config.yaml
n_layer: 11
d_model: 128
n_experts: 16
experts_per_token: 1
d_expert: 416
d_shared_expert: 0
activation: "gelu"
moe_layers: [1, 2, 3, 4, 5, 6, 7, 8, 9, 10]
router_score: "sigmoid"
normalize_top_k: false
routed_scale: 2.0
balance_loss: 0.000502
balance_bias: true
scale_expert_input: true
init_std_router: 0.0235
lr_router: 0.00274
vocab_size: 8192
norm: "layernorm"
norm_eps: 1e-05
tie_embeddings: true
optimizer: "muon_variant"
lr: 0.00502
beta1: 0.93
grad_clip: 1.0
batch_tokens: 131072
seq_len: 512
train_tokens: 644700000
steps: 4919
dataset: "wikipedia_en"
Below are experts of layer 5 (counted from 0) of a mixture-of-experts language model. Rows are named router (the router's row for the expert), down (a neuron's output weights, with its number) and show model dimensions 0-127. Each number is 128 + 32 x the weight over its row's rms, rounded and kept within 0 to 255.
After each expert's rows: a language model's description of what the expert responds to. This comes from a sample of Wikipedia text that the model never trained on.

# expert 3
router [113 157  98 132 142 117 184 171 146 138 150  79 160 168 134  99 156 196 165  94 132  89 110 128 154  91 177 163 140 122 170 162  90 105  71  68 112 135 183 133 129  94 141 161 118 113 177 108  97 127 116 145 157 126 114  55 162 129 123 134 127 125 209 101 197 115 125 107 119 128 106 121 165 153  94 142 141  97 141 136 204 180  54  92  91 132 149 131 130 175  99 105 143  95 115 117 201  97 155 100 146 137 190 139 122 147 113  88  83  96  89 117  78 130 123 102  86 128  98 114  97 144  78 131 162 166 124 127]
down0 [ 74 138  87 161 142 161 139 159 146 105  93 133 120 102 209  95 128 162  92 106 145 157 100 148 104 137 130 112  63 104  90 133 107  64 110 105 166  77 129 152 141  77 136 156 122 141 180 162 112 107 116  70 129 134 119 109 165  85  80  87  98 120  97 116 141 132 142 148 153 105 170 132 180 117 142 125 148 173 102 204 125 142 146  87 161 119 109 185 154 105  76 125 177 121 145 150  97 170 137 121 130 156  99  52  99 135 124 111 117  68 142 178 136 118 187 181 106 142 118 174 179  79 171 112  94 184 139 136]
down1 [123 119 118 112  75  93  84  67 134 113  93  71 170 111 122 153 122 141 127 142 112 149  91 161 137 113 181 133 196 118 129 149 150 148 139 158 136  74 142 112  81 133  76 148 114  88  87 144 168 152 108 112 130 122 158 149 167 103 185  88 135 112  99 171 115 147 158  94 102 167  89  69 124 161 144 142 106 107 122 119 171 138 153 104 133 112 151  63  98  88 195 183 106 165 103 124 124 139 146 136 125 182 136  72 150  83 170 134  71 128 173 153 143  99 120 173 172  76 107  82 109 176 144 193 177 129 178 101]
down2 [131 132  76 148 180 132 132 124 129 117 124 123 112 116  85  92 137 148 102 134 154 156 174 138 150  87 106 158 159 121 165 142 157 132 180 208 116 130 130 127 112  95  63  96 158 110  72  85 154 148 186 130  79 102 200  59 163 126 116 162  94  86 101 160 105  46 183 135  48  92 124  81 130 183 117 123 113  86 146 120 148  95 129  85 171 105  93 182 151 122 103 120 126 112 136 131  95 184 187 143 163  96 116  97 107 130 127 166  94 120 162 124 169 122 152 162  99 117 133 144 155 112 157 100 145 162 100  96]
down3 [109 130 193 160 151 125 128 115 114 150 155 134 110 140 168 110 158 127 147 111 128 173  82 129 177  92 118 140 147 175 134 135 129 159  94 135 103  98 177 104 197  99  80 125 116 141  96 171 136 125 173 110 104 122 107 132 167 108 131  93 125 117  67 162 125 185  83 143 135  94 179 125 150 116  91 143 174 146 150 142  54 155  52 126 160 137 114 146 160  97  90 134 160 117 106 122  87 116  75  99  71 160  65 110 100 184 100 119 114  92 178 151 183 143 165 118 130 129 108  84 134 174 127 105 190 128 142  33]
down4 [123 152 182 131 165 164 111 150 188 196 143 110 173  78 134 127 134  97 120 183 114 158 143 137 119 112 152 111 109  98 103 114 109 138 159  88  81 184  88 203 156 109 173 155 132 155 134 190 152 102 157 130  69 154 105 100 120  82 150 121 152 116 137 137 132 118  55 102 117  79  51 155  87  96 144  91  91 157 106 118  95 137 104 146  98 112 130 133 160 132 107  98 121 115 153 106 111 139 154 127 104 125 116 152 144 192  49  79 163 154  71 170 120 143 174  68 102 134 177 160 114 118 162 155  94 142  91 141]
What it handles: Equals signs opening section headings after blank lines, plus table dashes, pipes and taxobox fields like Genus, Binomial, JPL.

# expert 4
router [ 94 184 117 158  57 104 131 160 151 163  78 137 150 194 153  98 141 156 161 109  75 134 134 109 151 135 142 126 198  75 164 180 129 132 109 127 174 145  92 103  93 108 166 171 128  90 138  83 141 153  98 135  97 156 127  68 168 163 142 169 166 166 187 129 109  91 156 113  95 139 133  61 113 148  99 106 169 153 164 131 202 149 125 131 112  84 107 112 114 165 103 111 123  86  86 122 178  75 131 143 163 113 151 107 167 140  97  65  99 135 104 106 163 107 123 136  70 135  97  65 110 127  97 142  98 163 128 138]
down0 [132 106 135 117 111  83 112 156 185 172  56 121 150 113 150 150  87 119 138 143 139 178 115  87 129  94 128 121 114 148 136 106  60  86 160 110 131 143 153 133  94 110 121 124 114  85 114 150  81 129 138 135  79 180 150 165 102 113 146 172 161 130  86 118  33 157 121 152 133 154 159  90 146 135 145 112 142 168 156  74 167 141 141  77 159  96 130 138 101 114 131 170 215 156 170 107 137 200 124  51 118 158 147 139 159 126 182 106 153 195 107 104  61  95 143 161 122 107 129 132 142 135  71 108 123  76 113 136]
down1 [129 150  48 142 129 180 102 135 127 139  95 169 115 135 126 189 131 148  87 102  88 100 112 162  53 122 149 108 103 152 116 143 135 146 147 107 151 154 159 110  66 178 131 121  92  99 108 141 206 178  77 106 146 169  96 139  90 162 106 150 149 129 122 125 126 121  48  98 150 150 127  88 129 131 134 139 133 127 148 108 101 101 106 122 178 119 184 152  66  50 101 154 129  70 150 144 138 177 163 135 112 105  88 160 117 114 109 150 101 131 236 105 149 138 164 175 145  99 109 104 131 152 155 132  79 113 114 165]
down2 [160 185 161  89 119 116 125 104 167 124 111 199 105  97 125  99 148 165 138 128 149 128 145  98 109 108  96 149 138  93 127 100  95 110 161 184 105 147 112  96 117 150 135 164 147 114 146 171 122 149 147 147 149 132  80 172 109 161  87  88  61 130 155  87 115 121  76  94 156 154 105 173 107  99 115 175 127  92  87 141  34 124 129 137  86 145 101 151 160 172 102  96 106 103 156 124 162 163 125 173  75 200 163  77  98 106 166 116 201 122 149 107  98 146 158 129 102  83 167 156  84 145 165 113  71 172  97 133]
down3 [140 111 132 119 143 168 119 136  89 101 121 104 180 140 103 180  92 102 165 109 105 130  96 178  68 149 110 151  75 151  43 119 187  71 116 133 112  98 137 172 100 197 137 138 110  83 111 154 143 132 108 117 146 201 135 119 142 130  94 154  69 138 155 162 135 116  70 173 129 134 140 129 106  76 113 130 142 160 134 131 109 115  50 113 122 120 108 174 106  96 160 115  89  92 105 151 107 114  76 164 160 135 152 104 127 137 170  89  99 135 126  65 163 190 126 137 179 182 172 166 200  99 141 112 154 152 121 128]
down4 [114 159 148 162 188 113 173 112 131 192 102  69 151 160 126 129 125 149 130 135 202 135 136 195 142  91 155 107 128  74 159 117 149 166 120 160 122  71 180 188 127 145 167  85  60 165  62 164  72 102 121 168  89 154 109 129 111 153  96 125 169 167  89 117 107 109  82 104 127 157 129 110 135 102 122 126 109 128 167 107 120 145 130 159 109 113  89 151 100 169 138 161 185  81 121 150 126  91  96  65  97 139 139 100 183 135  95 145 164 187 186 126 100 132  86 102  85 101 137 135 129  96 119 131 159 122 115  84]
What it handles: Inner word pieces (croc-onate, lit-urg-ical, met-aph-ors) and frequent nouns after "the"/"New"/"United", such as War, York, States, County, government.

# expert 6
router [ 98 106 133 108 102  86 171 188 176 172 129 113 102 182 139  94 183 115 128 109 120 139 160 160 102 129 153 169 149  58 154 142  96 112  84 113 171 111 131 101 100  85 131 158 151  80 135 140 174 147  80 148 193 128  98 100 146 124 145 112 124 134 128 127 143 114  94 100  56 133 126  86 135 175 121 119 144 146 186 114 178 152 109 105 154 116  99 147 133 197 154 129  70 129 185 116 102 115 216 172 213  92 153 155 134 113 134  64 142 110 131  89 142  81  96 113 112 127 106 101  98  81  97 131 169 110 117 133]
down0 [146  99  79 113 153 101 165  61  95 101 151 106 143 129 107 118 143 128  83  50  88 123 151  94 145 105  99 118 114 119  81 133 144 165 150 171 120 138 120  91 140 133 133 107 155 171 113  76 125 159 150 146 122  77  91 168  89  99 107 188 117 131 129 173  86  78 141 116 120 149 165  32 148 149 153 109 117 165 144 144 176 142 157 168 161 205  95 109  87 185 148 148 123 135 209 136 114 129 102  98 109 153 126 145 196 124 125  86 139 157  77 130 113 169 191 127  93 149 127 148 164 133 117 106 172 154  97  97]
down1 [109  91 104 109 125 168 115 123 107 101 123 134 145 164 121 117 127 127 122  97 154  97 196 113 129 196 104 175 117 107 173 116  90 130 123 126 156 194 140 181 134 114 112 126 154 139 122  70 122 177 110 106 141 154 115 107 161 181 123 118  69 138  96  75  95 164 223  99 143  90  19  98 128 133 122 121 155 119 123 143 133 103 117  97 175 109 165 161 115  86 156 111 157 149 134 102 176 183 116 154 164  97 102 135  79 173 126 125 139 114 151 175 138 155 157  98 139  91 170  93  92 114 120 155  81 125 161  44]
down2 [127 151 158 152 126  78 144 169 107 139 133 163 116 127 147 140 146 164 103 100 139 160 185 138 134  78 125 131  98 104 182 141  87 124 121 185 131 134 149 112 127 144 115 167 145 107 187 116 126 154 151 165  67 120 104 196 105  89 184 143 137 137 176 144  83  98  34  95 124 121 130 183 138 134 122 112 136 151 115 134 124 157 153 147 100 102 211 168 105  73 143 115 135  84 119 178  70 155 182 107 127 151 103 123 122 113  66 115 130 121 146 191  91 140  74  93 121 127 140 167 121 105  39 104  81 113  82 128]
down3 [135 118  72  95 149 121 145  85  96 109  91 133  94 126 131  96 104 130  78 164 158 136 129 120 179 152 109 179 108 153 101 110 100 110 134  70 139 156 154 102 157 133 128 135 204 100  73 163 131 150  83 178  80  87 131 141 102 159  99 134 100 115 128 124 101 117 126 122 140  92 209 171 187 121  94 123 156 111 133 106 153 137 184 104 142  80 130 182 197 155 128 137 175  96  95 136 154 200 185 127 163  88 149  95 127  39 131 114 157 160  87 124 107  83 136 132 133  72 144 164  85 151 116 125 158  96 115 117]
down4 [157 166 128 121  65 171 155  72 109 147 108 101 116 107 110 157 116 123 121 151 117  91 135 130 139 145 159 150 128 143  99 140  93 143  97 184  93  95  78 127 126 168 153  93  99 181 112 127  95 183 146 138 192  51 150  92 183 174  94 165 113 123 143 119 182 169 129 123  60 128  90 104 127 146 161 191 141 161  86 116  96  73 172 132 122  71 124 106 149 150 144 185 141  89 135  96 174 120 170  78  66 170 122 129  95 104 112 114 108 171  97  92  89  95 136 168 121 113 110 124 173 110 179 106 131 153 118 152]
What it handles: Subword pieces finishing or continuing a word stem, often before -ed/-ing, such as forg-ott-en, overl-and, cl-imb-ed, farew-ell.

# expert 11
router [134 139 135  79 120 111 140 126 155 138 164  86 168 187 159 120 125 194 106 138  78  96 123 106 151 141 147 111 130  95 120 154  93 126  67 121 164 172 123 143 133  72 138 136  85  76 144 126  91 169  96 129 130 192 135  88 199 117 143 141  97 149 167 137  86 110  99 136 116 164 128  79 120 140 124 172  76 140 193 158 186 136  79 112  84 147 112 171  95 166  50  63 142 123 116 120 146 162 130 158 195 153 196 127 159 140 133 113 117  94  94  84 142 131 161 119 129 138  72 108  71 134 132 158 169 131 137  93]
down0 [139 127 142 172 191 134  64  61 181  77 163 147  96 133 154 126 161 187  95 174 133  51 147 167 120 116 192 160 132 114 133 115 112  98 149 147  87 126 113  99  92 108 142 108 163 145 155 124  96 130 115 176 151 170 132 187 112  96 137 135  92 100 153  88  90 117 121 135 130  80 160 145 122 120 175 158 133  96 127 147 127 123 128 107 153 107 113 162  92 158 156 130  95 160 160 168  89 103 121 104 147 201 140  79  82  96 117  94  90 136 101 208 172 112  77  89  75 170 122 148  98 115 110 185 129 106 127 104]
down1 [ 98 159 158 132 166 113 115 135 117 125 117 170 150 123 149 115  76 118  83 134 128 147 130 179 137  61 160  74 133 137 145 119  61 185 159 150 170 136 151  88 110 145  47 135 134 138 137 169 119 177 116 138  82 137 112  89 123 170 113 107 138 105  73  85  85 166 123 158 101 123 147 179 131  65  90 118 116 123 108 192 157 128 114 142 119  81 133 143 119  79 148 121 148 158 129 119 159 172   7 129 159 174 203 100 111 159 133 148 137 105 142 134 162 119 117 156  76 103 179 122  78 137  94 162 118 113 147 146]
down2 [169 110 109 126  61 167 119 101 153 131 196 156 134 150 129 166  88 110  79 137 189 114  93 107 154 151 166 144 126 147  98 128 139 149 160 133 130 137 144 150 150 150 122 121  78 112  58 144 126 112 111 120 127 156 142 127 110  90 151 119 115 143 112 147 166 114  92 124 113 148 147  89  86  68 150  61  85 137  84 106 147 115 147 113 199 122  72 141 169 115  58 186 122 135  85 108  92 185  88  91 165 191 163 137 117 175 115 133 140 162 186  83 110 211 132 111 158  79 173 105 131 120  99 119 182 105 115 133]
down3 [115 189 160 118 146 127  80 138 212 182 116 172 177  85  83 127 119 117  99 193 128 114 129 123 155  41 147 111 106 113 103 172 162 152 178 170 127  76  95 109  93 101 161 113  97 125 166 113  99 139 110 137 138  95  86 151 141 123 106 145 173 148 119 116 133 167 111 176 142 136 164 118 128 104 169 157 150 104  83 126 179 173 104  87 139 101 154  94 116  52  88 155 111  89  83 141 101  87 110 167 122 107 137 103  80  99  67 126 159 155 148 108  96 130 104 192 117 175 122 106 159 138 131 140  91 110 167 167]
down4 [ 94 137  95 221 120 105 176 139 189 110 111 102 177 138 104  96 198 109  68 156  86 143  97 149 120 118 159 114 151 139 120 108 107  84 112 158 114 120 156 122 180 140 121 137 143  89 119  93 118  97 105 116 164 185 140 116 120 168 123  90 157 157 162  95 117  83  38 103  67 131 160 139 144 160 132 133 119 167  94 150 114  95 104  96 187 133 108 151 167 159 168 144 107 102  96 125 128 134  54 170 145 121  97 111  70 112 151 141 153 149 127 150 183 100 153 190 118  75 146 124  62  91 142 146  95 136 140 139]
What it handles: Standalone numerals in dates, ages, scores, statistics and table cells, such as age 53, December 22, 20–27.

# expert 1
router [ 94 157 156  87  94 140 147 169 145 156 137 110 143 151 151 116 156 155 111 105 128 121 147 196  99  88 112 116 164 100 153 118  89 138  95  97 137 148 147  96  90  65 177 162 167 144 202 128  95 152 137 109 154 129 113  76 181 104 102 177  84 171 150 114 158  90 131 160 120 181  96  93 130 164 115 199 187 166 162 140 131 163 125  81  61 105 135 139 105 168 135  48  73 101 154 134 154 140 139 137 159 115 158 113 138 107 116 122 134 127 110 127  56  76 135  90 108 105  70  86 150 146  73 128 176 125 121 106]
down0 [139 125 101 136 108 128 154 136 113 115 143  88 160 112 123 148 140 144 160 150 105 122 171  82 186 164 114 202 150 113  92 147 101  73 104 193 126 135 124 151 143  83  84 118 168 131 131 107 207 121 124 125 130 158 146 128  84 116 152 119  92  48  91 105 146 180 110 182 115  91 131 179 153 103 166 103 135 111  83 135 173 149 137  98  72  78 120  85 145 130 132 136 162 127  82  76  78 138 147 126 163 101 235 153 184 125 140  94 129 100  90 141 104 142 134 108 126 127 199 103  86 105 123 159  91 145 158 105]
down1 [198 104 125 128 109 155 113 128 183 156 117 137 111 116 138 112 202 119 105 170 153  65 150  83 158  89 105  97 129  59 127 143 109  82 129 137 137 113 145  97 126  74 128 112 139 125 117 157 111 118 101 202 105 178  91 140 138 130 139 103 121 108  94 152  90 152  62  92 107 109 173  85  95  85 127 180 146  97 176 142 158 106 150 175  92 147  92 187  80 143 149  66 143  98 131 191  87 159 123  79 119 117 155 120 125 108 176 131 131  95 173 158  95 143 118 123 155  94 106 111 151 159 204 164  99 166 146 103]
down2 [190 160  84 122 139 142  88  99 141  92 145 111 114  75 122 153 135 138 142  23 135 233 124 134  84 145 146 160 114 128 135  98 179 104 100 146 152  67 118 145 128 178  97 128 105  60 119 124  84 153 103 103 151  94 134 130  69 109 166 175 161 117 109 100 137 104 115 162 121 113 128  90 137 102 169 113 139 133 140 110 124 127 139 105 157 110 127 143 153 150 194 134 152 123 167 143 169  87 174 155 153 126 137  89 149  62 183 128 127 118  70 107 160 141  76 212 131 132 148 114 162  70 128 130 105 126 170 112]
down3 [138 126 123 144  78 125 112 146 164 152 106  93  42 147 223 139 116 179 120 108 161 173 144 162 143 150  98  87 151 116 100 147  80 117  97 104 150 122 107 101 139 155 104 139  87  82  99 162 122 141  92 105  82 152 171 126 122 129 174 138  70 137 152 119 137 187  86 171 116 126 162 116 117  88 128 145 161  97  93  81 144 100 104 126 173 138 162 106 108 161 158  63 126 109 167  78 128 119 109 157 123 123 129  95 136 133 120 115 137 110 171 100  99 169 112 165 163 216 138  84 141 119 185 161  81 171  62  82]
down4 [128 171 152 123 123 163 172 189 149 110  73 137 118 150 159 141 167 156 143  95 146 155  53 155 126 130 144 126 157  79 112 154 172 129  68  85 126  94 116 122 117 145 135  85  54 107 111 166 105 148  78 125 118 151 149 144 138 177 118 117 107  75 134 112 180 122  66 181 106 164 174 131  82 105 144 103 121 129 160 198 125 146 117  95 172 103 138 159 105 122 110 159 124 107  67 132  92  98 229 160  99 140  90 148 126 107 141 109  95  95 176 122 130  78 126 154 176 143 169 130 110 119 133  95  90 158  89  79]
What it handles: Short vowel-ending syllables inside non-English names, often transliterated Slavic, Japanese or Indian, such as Mik-ha-il, Kas-hi-a, Pan-ama.

# expert 13
router [171 144 120 125 121 141 131 123 117 145  86  91 162 205 151 119 198 168 103 154 150 109 148 158 137 135 166 158 149 129 135 165  85  99 101  92 170 127  74 120 123 123 126 155 177 148 136 100 151 149  87 114 144 157  75  98 113 129 128 127 106 122 125 106 198 138  59 120  94 118 114 103 132 169 138 155 115  86 161 172 141 146  95  76 119 151 165 133 111 173  84 132 145  92 136 134 168 100 164 207 147 112 195 139 126 181 167  50 110 127 100  83 128  39 124 109 120 101  82  97 120  91 144 123 189 133  91 101]
down0 [147 109 107 146  98  99  72  64 118 156 101 155 149 114 149 104 124  86 193  73 174 161 158 149 154 136 160 113 161  97 190 156 177 165 122 182 109 106 113 148 155 124 116 123 106  81  88 121 102 152 163 129 141 154 139 173 138 108 136 129 154 117  98 130 149  99 164 106 109 129 134 151  87 144 108 141 120 128 143 100 191 158 131 137 131 167 122 130  67 172 164  81 123  93  86 193  72 101 167 144  66 111  80  82 109 139 111 121  77 167 134 152 166 159 193  69  75  93 110 165 112  85 106 116 144 132 191 120]
down1 [122 115 146 131 134 131  98 150  96 183 149 158 111 127 172 158 206 150 151 182 158 112 128  64 130 139 106 136  92 154 153 141  66 126 108 129 104 153 140  92 129 144  69 116  90  90 167 163 104  71 118 138  96 127 106 110 119 129 137 101  99 118  88 152 143  99  74 141  89 140 144 157 127  64 115 156 123 131  92  89  76 149 139 199 117 130 120 123 134 189  92 100 157 118 113 159  99 128 115 107  71 102 113 194 136 202 129 188 121 110 166 121 183 122 100 157 123 172 118 179 207 126  82 136 160 178 143  85]
down2 [185 101 173 164 173 102 127 119 137 137 154  89 129  88  85 120 157  40 127 175 197 138 124 176  70  93 151 115 112 120 154 119 116  60 110 122  91 133 126 151 130 112  77  92 154 107 188 136 114 162 110 145  78 128 137 149 108 177 121 140 147  97 188 127  97  87 129 123 147 189 105 159 184  89  90  96 139  92 129  85 124 105 127 159 143 151 119 147 103 117  93 141 142 127 132 205 173 165 107 148  47 135  80 125 149 143 128 105 110 170 105 175 111 104 141 156 137 138 183 133  78  65 117 117 131 159 111 129]
down3 [121 128 158 125 138  72 106 150  98 153 149 156 158 186 115 114 110 125 132 165 133 168  76 164 133 151 162  35 138 136 126 131 133 153 138 137  64 120  71 117 139  85 126 113 137 155 134 147 166  84 140 121 200 167  80 106 165 104 150 111 154 166 134 134 210 116 177 142  82 115 128 122 146 131 130 155  64  69  85 163  82  99  96 138  88 155 130 142 141 133 130 101 148 108  72 130 121 142 157 136 127 147  54 111 107 106 126 120 144  84 124 174  81 129  94 133 178 186 197 155 151 115  92 164 173 146  81 153]
down4 [126 122 186 136 126 185 148 164 115  96 126 144  95 143 125 139 160 149 125  99 144 116  90  83 142  96 130 188 113  82  74 128 142 106  50 146 128 103 171 143 132 192 123 167  85 153  77 143 133 115  74  77 148 169 148  96 131 160  71  44  97 105  95 191 104 160 128 126 168 153 165 140 126  64 132 133 150 115 127  81 118 167 131 158 163 114 138 149 116 182 151 131 131 121 152 165  52 199 134 144 110 148 120 116 104 149 120 134 127 148 169 143 128 160  66  77 109 134 136 176 123 159  81  96  99 123 165 157]
What it handles: Suffixes like -ing, -s, -ments after stems, plus commas and prepositions such as to, of, with joining clauses.

# expert 10
router [108 171 130 103 112 101 102 146 115 123  89  82 134 140 138 135 150 125 140 111  85  82 146 160 139  80 150 158 149 117 159 128  57  77 123  47 170 167  92 138 161 142 178 172 137 120 176  98 141 168  84 168 182 133 102  90 155  86 149 171 119 130 162  80 153  84 102 178 103 116 112  84 168 137  96 149 134 168 161 155 189 151 108  91 144  69 144 138 157 134  93  72 167  88 120 150 165 115 130 136 160 179 163  94 144  86 167  96  99  92 136 115 139 114 114 122 143 101  88  70 143 135  94 172 144  72 167 113]
down0 [115 122 141  93 186  89 138  67 127 129 112 126  90 150  83 195 146 137 146 113 157  89 109 130  34 118 101 120 105  28 106 154 155 165 111 113 137  77 110 113  84 125 121 133 125 154 122 119 168 105 177 104 109 175 156 121  99  87 157 141 145 131 120  58 172 112 171 107 111 120 191 166 187 125 155 142 166 157 133 166 186 113 151 178  83 135 132  96 118 130 126 123 108  93 138 124 166 115 158 133 125 153 148 127 170 122 171  98 138 122 200  74 156 115 105 158 103 153 149 114 144 100  88 146  89 117 201 116]
down1 [111 145 106 180 110  97 122 150 107 130 135  31 116 167  97  63  64 144 124 108 131 183  67 116 143 108 116 127 133 188 134 134 159 165 128 108 119 165 110 109 132 137 113 101  96  79 136 186 119 154 130 132 133 111 154  91 112 149  94 131 148 155  99 173 192 135  72  64  95 139 169 110 130 101 141 115 129 143 120  55 191 183 142 145 136 108 147 114 125 107 151 166 132 122  86 105 121 114 176 137 162  97 177 191 131 165 139 127 122 147 154 109 131  49  96 156 118 128  90 178 204 130 124 100  87 104 142 159]
down2 [ 83 144 104 111 139  87 129 105 150 109 182 134 199  73 145 168 114 177  72 133 185 161 196 127  98 123 146 128 141  97 160 132 123 163 131  79 111 139 135  66 147 143 138 121  68 138 149 122 144 159 176  91  97 123 177 108 183 127 145 113 122 190 149 155 146 118 137  88  84 172 133 116 158  93 146  61 105 127  97  83 117  70 105  97 121 125 158 135 121 191 163  61 119 127 155 152  44 102 117 152 157 150 100 133 113 105 100 138 126 116 116 159  94 177 111  95 159 114 144 135  74 102 146 127 137 198 152 125]
down3 [116  61  87  97 159  91 120  69 188 133 150 193 138  84 130 168  87  97 171 105 130  75 134 154 127  83 122 126 162 156 163 114 175 117  73 146 160 110 118 201 133 190 183 147 100 145 101 139 124 134  95 124 152 101 108 164  95 149 153 109 116 129 151  77 131 106 100  95 151 172 113 166 119 162 109  88 116 208 127 133 147 135 177 147 135  69 122 107  91 192 146 112 118  61 112 111 138 143 128 140 114 149 131  93 147 122  77 156 163 118 158 150 119 185  66  99 112 115 119 128 130 130 158  75 168  91  88 134]
down4 [ 85 160 133 135  97 104 123  89  87 146 162  64 149 255  55 105  83  65 174 145 139 141  71 138 160 115 119 131 133 103 125 162 189  91  65 124 123 119 126 143 107 133 112 105  87 149 174 114 119 169 125 128 114 154 134  92 130 146 141 123 134 127 156 139 121 122 126 116 120  84 161 114 169 149 152  95 168 158  82 143 170 101  84  97 188 120 143 147 115 140 105 117 104 148  90 133 192  98  98 180 140 127 174 159 122 161 115 107 111 156  93 103  82 135 142 103  80 145 172 126 219 136 119 112 118 125 165 117]
What it handles: Second pieces of names and words after an opening piece, like Bre-nt, Col-in, Col-ors, Environ-ment, Paul-ine, Colw-yn.

# expert 14
router [140  84 138 136 118 154 172 128 151 110 139 110 138 142 164 151 189 207 133  69  98  73 122 230 105  91 125 139 146 114 122 138  89 120 146 119 189 143 134  97  73 134 164 148  89 124 183 121 117 130 115 118 182 148 155 118 142 144 166 170 124 105 187 130 153 128 121 106  80 145 161 122 180 165 113 188 111 145 139 136 144 112  95 119 109 142 124 127 142 139  76  76 107  93 185 101 176 118 104 152 139 116 176 125 180 127 120  99 119  93  69  86 114 149 108 170 101  88 122  83 106 113  51 163 157  79 102  93]
down0 [180 123 205  80 104 135 163 152 151  89  94 150 155 165 157  93 110  97 121  94 206 133 100 127 160 121 132 128 114 102 129 144 173  85 101 100 166 145 195 140  73 151 147 173 105  86 144 119 118 161  91 129 133  91 153 152 186 123  89 111  91 117 144  99  96 195 144 122  77 137 166  82  85 130 132 105 118  92 138 134 147  83 155 103 130  96 153 108  96 169 131 181 171 109 130  93 192 122 134 153 126 151  80 140 142 107 139  76  99 169  79 154  71 175 142 107 150 190 107 145 112 148 149 110 123  96 110  68]
down1 [131 119 129 118  69 163 107 124  95 171 147 117  89 115 116 136 113 168 171  88 156  95 172 172 105 193 139 107 177 146 116 100  70  92 108 167 119  85 129 162 152 173  97 144 138 128 130 164 121 124 111 144 110 120 152 100 141 201 207 132 134 152 168 124 123 114  96  81 117 112 180 135 134 110 131 147  49 139 117  22 141 130 126  69 150  64  73 131 152 174 108 107 117 139 105  80 149 174 132 174 149  78 147 153 130 103 143  98 140 137 153 118 136 115 201 126 142  89 119 166 120  70 171 125 105 135 150 136]
down2 [100 174 164 163 130 162  77 114 154  85 162  82  69 134  84  90 100 150 131 163 124 172 138 181 105 129 103 119 188 107 146 142 107 157 171 166 122 111 198 154 160 153 143 153 168 173 139 113 100 121 153 131 123 177 113 147 108 163 143 117 121 103 111 116 122  67 154 108 121 113 159 165  85 189 135 124  96 109 134 129  99 149  94  92 115 101 107  96  83 111 165 108 161 115 173 121 242  99 176 134 170 151 112 160 148 116 121 133 147  72 145 134 116 163  79 134 101 123 116 126  82 116 138  89 115 175  81  49]
down3 [156 117 146 142 168 143 141 150 114 156 110 166 146 139 121 136 142 124 130  90 148 108  97 183 116 108 134  89  93  97 206 101 130 149 154 220 141 115 179 145 121  97 128 149 109 104  77 159 101 156 102 154 111 107 125 100 200 104 126 100  97 115 128 106 117 121 135 102 127  92  83  94  34 142 101  88 165 138 153 180 198 125  90  89  79 101  97 108 150 131 136 197  97 117 116 140  88  96 160  98 106 103 125 147 125  89 123 160 135 215 135 191 158 153 180 114 122 162  76 120 107  94 171 137 143 115 127 168]
down4 [109 158 153 164  96 132  95 156 128 125 134 105 130 150 154 175 131 110 164  78  99 120 122 188 108 171 135 137 115 121  76 177  79 111 111 148 127  87 175 120 201 135  82  86 104 138 112 163 165 146 173 146  92 111 146 125 145 146 170 123  64 120 129 114  99 115 146  73 131 134 132  63 191  92 152 115 164  89 113 190 128 174 110 113 157 180  80 122 166 172 126 168 106 156 122  75  56 122 155 126 138  70 137 146 170 143  90 134 163  99 124  86 137 147 103 143 100 161 144  89 196 125  97  60 102 131 138 101]
What it handles: Sports words in team and tournament contexts and tables, such as Team, League, Cup, round, final, and championship rankings like best and career high.

# expert 9
router [ 76 128 134  97 123 108 182 198 135 164 117 100 177 171  99  68 113 143 108 130  75  64 140 157 155 149 140 140 150  92 107 192  46 106 114  87 201 118 134 132  96  81 124 158 128 154 131 108 110 184 100 173 126 146 113 104 160 148 109 136 131 146 122 143 180  72  95 127 142 105  69  77 164 173 134 169 140 128 171 134 167 126  88 123 143 120 124 110 102 188 143  97 155 115 123 144 138 118 146 142 135 128 164 101 175 151 170 112 153  77 112 165 129  73 125 108 113  79  67  68 106 107 104 133 169 116  99 161]
down0 [ 89 146  85 130  99  97  77  79 237 124 146 106 170 146 101 198 110 149  98 109  91 135 132 155  95 130 131  94 141 167  91 136 136 190 138 113 189 130 114 164  78 168  57 119 169  82  82  82 138 186 150 118 192 108  85 121  70 124 140 113 149 116 160 149 165 129 109 142 150 133 130 136 125  96 137 104 145 150 111 160 150 126 142  93 126 114  85 145 105 100 161 150 128  82 132 160 125 134 114 133 180 125 139 137 119  84 135 159 126  67 115 112 163 151  72  90 143 187 163 161  90 107 183 107  97 122 169 144]
down1 [114 153 139 209  55 140 142 141 180 157 149 180 133 160 156 152 143 121 101 168 120 105  85  97 130 100 121 119 125  97 150 172  99 158  95 200 171 111  92 136 168 128  60 127 125 110 121 109 151 112 128 232 141  97  66 137  99 137 121 123 105 113 164 132 131 149 181 132 156 106 113 120 154 169  89 163 149 118 115 145  90 138 159  77  95 118  95 139 191 146 144 163 107 153 103 143 128 134  94  90 116 102 148 154  93 104  93 158  82 139 173  92 139 147  96  69  55  81 127 172 173 162  88 143 109 129 130 113]
down2 [132 126 158 138 111 109 159  80 130  95 113 162 136 166 145 182  98 149 116  47 151 148 210 106 131 113  86 144  91 119  85  73 157 101 100 125  99 134  47 106  76  26 157  67 134 113 145 151 141 145 132 128 124 119 154 156 133 157 112 161 102 121 159 166 186 156 164 111 160 106 145 105 114 104 104 157 130 110  38 153 131  93  93 130 113 130  71 133 153 198 117 174 154 142 120 121 117 132 161 136 150 148 153 148 118 121 154 119 114 138 154 114 181 117 183 167 167 123 126 141 139 150 136 145 114  51 135  78]
down3 [161 136 137 120  93 115 117  70 169 111 148 192 162 118 105 125 101  91 120 131 118 179 107 131 118  62  94  83  97 139 151 172 155 190 108  88 182  87 148 113 177 171 121 164 119  59 153 125 111 163 126 145 136 140  83 164 141  59 133  92 104 130 112 139 169 110 124  75 105 169 135  81  98 191 113  77 174  78  83 149 148 156 148 146 154 134 138 114 198 170 159 131 129 119 144 106 114 143 144  76 137  74 118 163 128 131 169 137 126 159 122 149 179 135 115 150  70 154 104 153 159  89 142 141 147 144  49 131]
down4 [115 184 134 138 153 156  85  99 158 144 106  88 154  73  94  93 142  95 137 109 115  62 105 144 217 163 174 132  66 123  83 117 167 173 102 140 153 176 113 140 107 111 108 128 103 141 166 133 160 117 121  70 101 205 166 120  93 113 125 152 114 139 110 141 140 110 180 132  77 110 134  56 107 137 169 155 142 142 152 182 133 118  61 109 189  95 129 157 158 102 148 110 164 146  86 126  81 129  89 129 152 101 109 138 168  57 151 118 154 163 165 108 107 131  50 147 134 145 114 168 109 143 108 139 109 158 145 156]
What it handles: Last letters or short endings completing a word, often in names and table entries, such as Mode-r-n, Unname-d, Pal-in.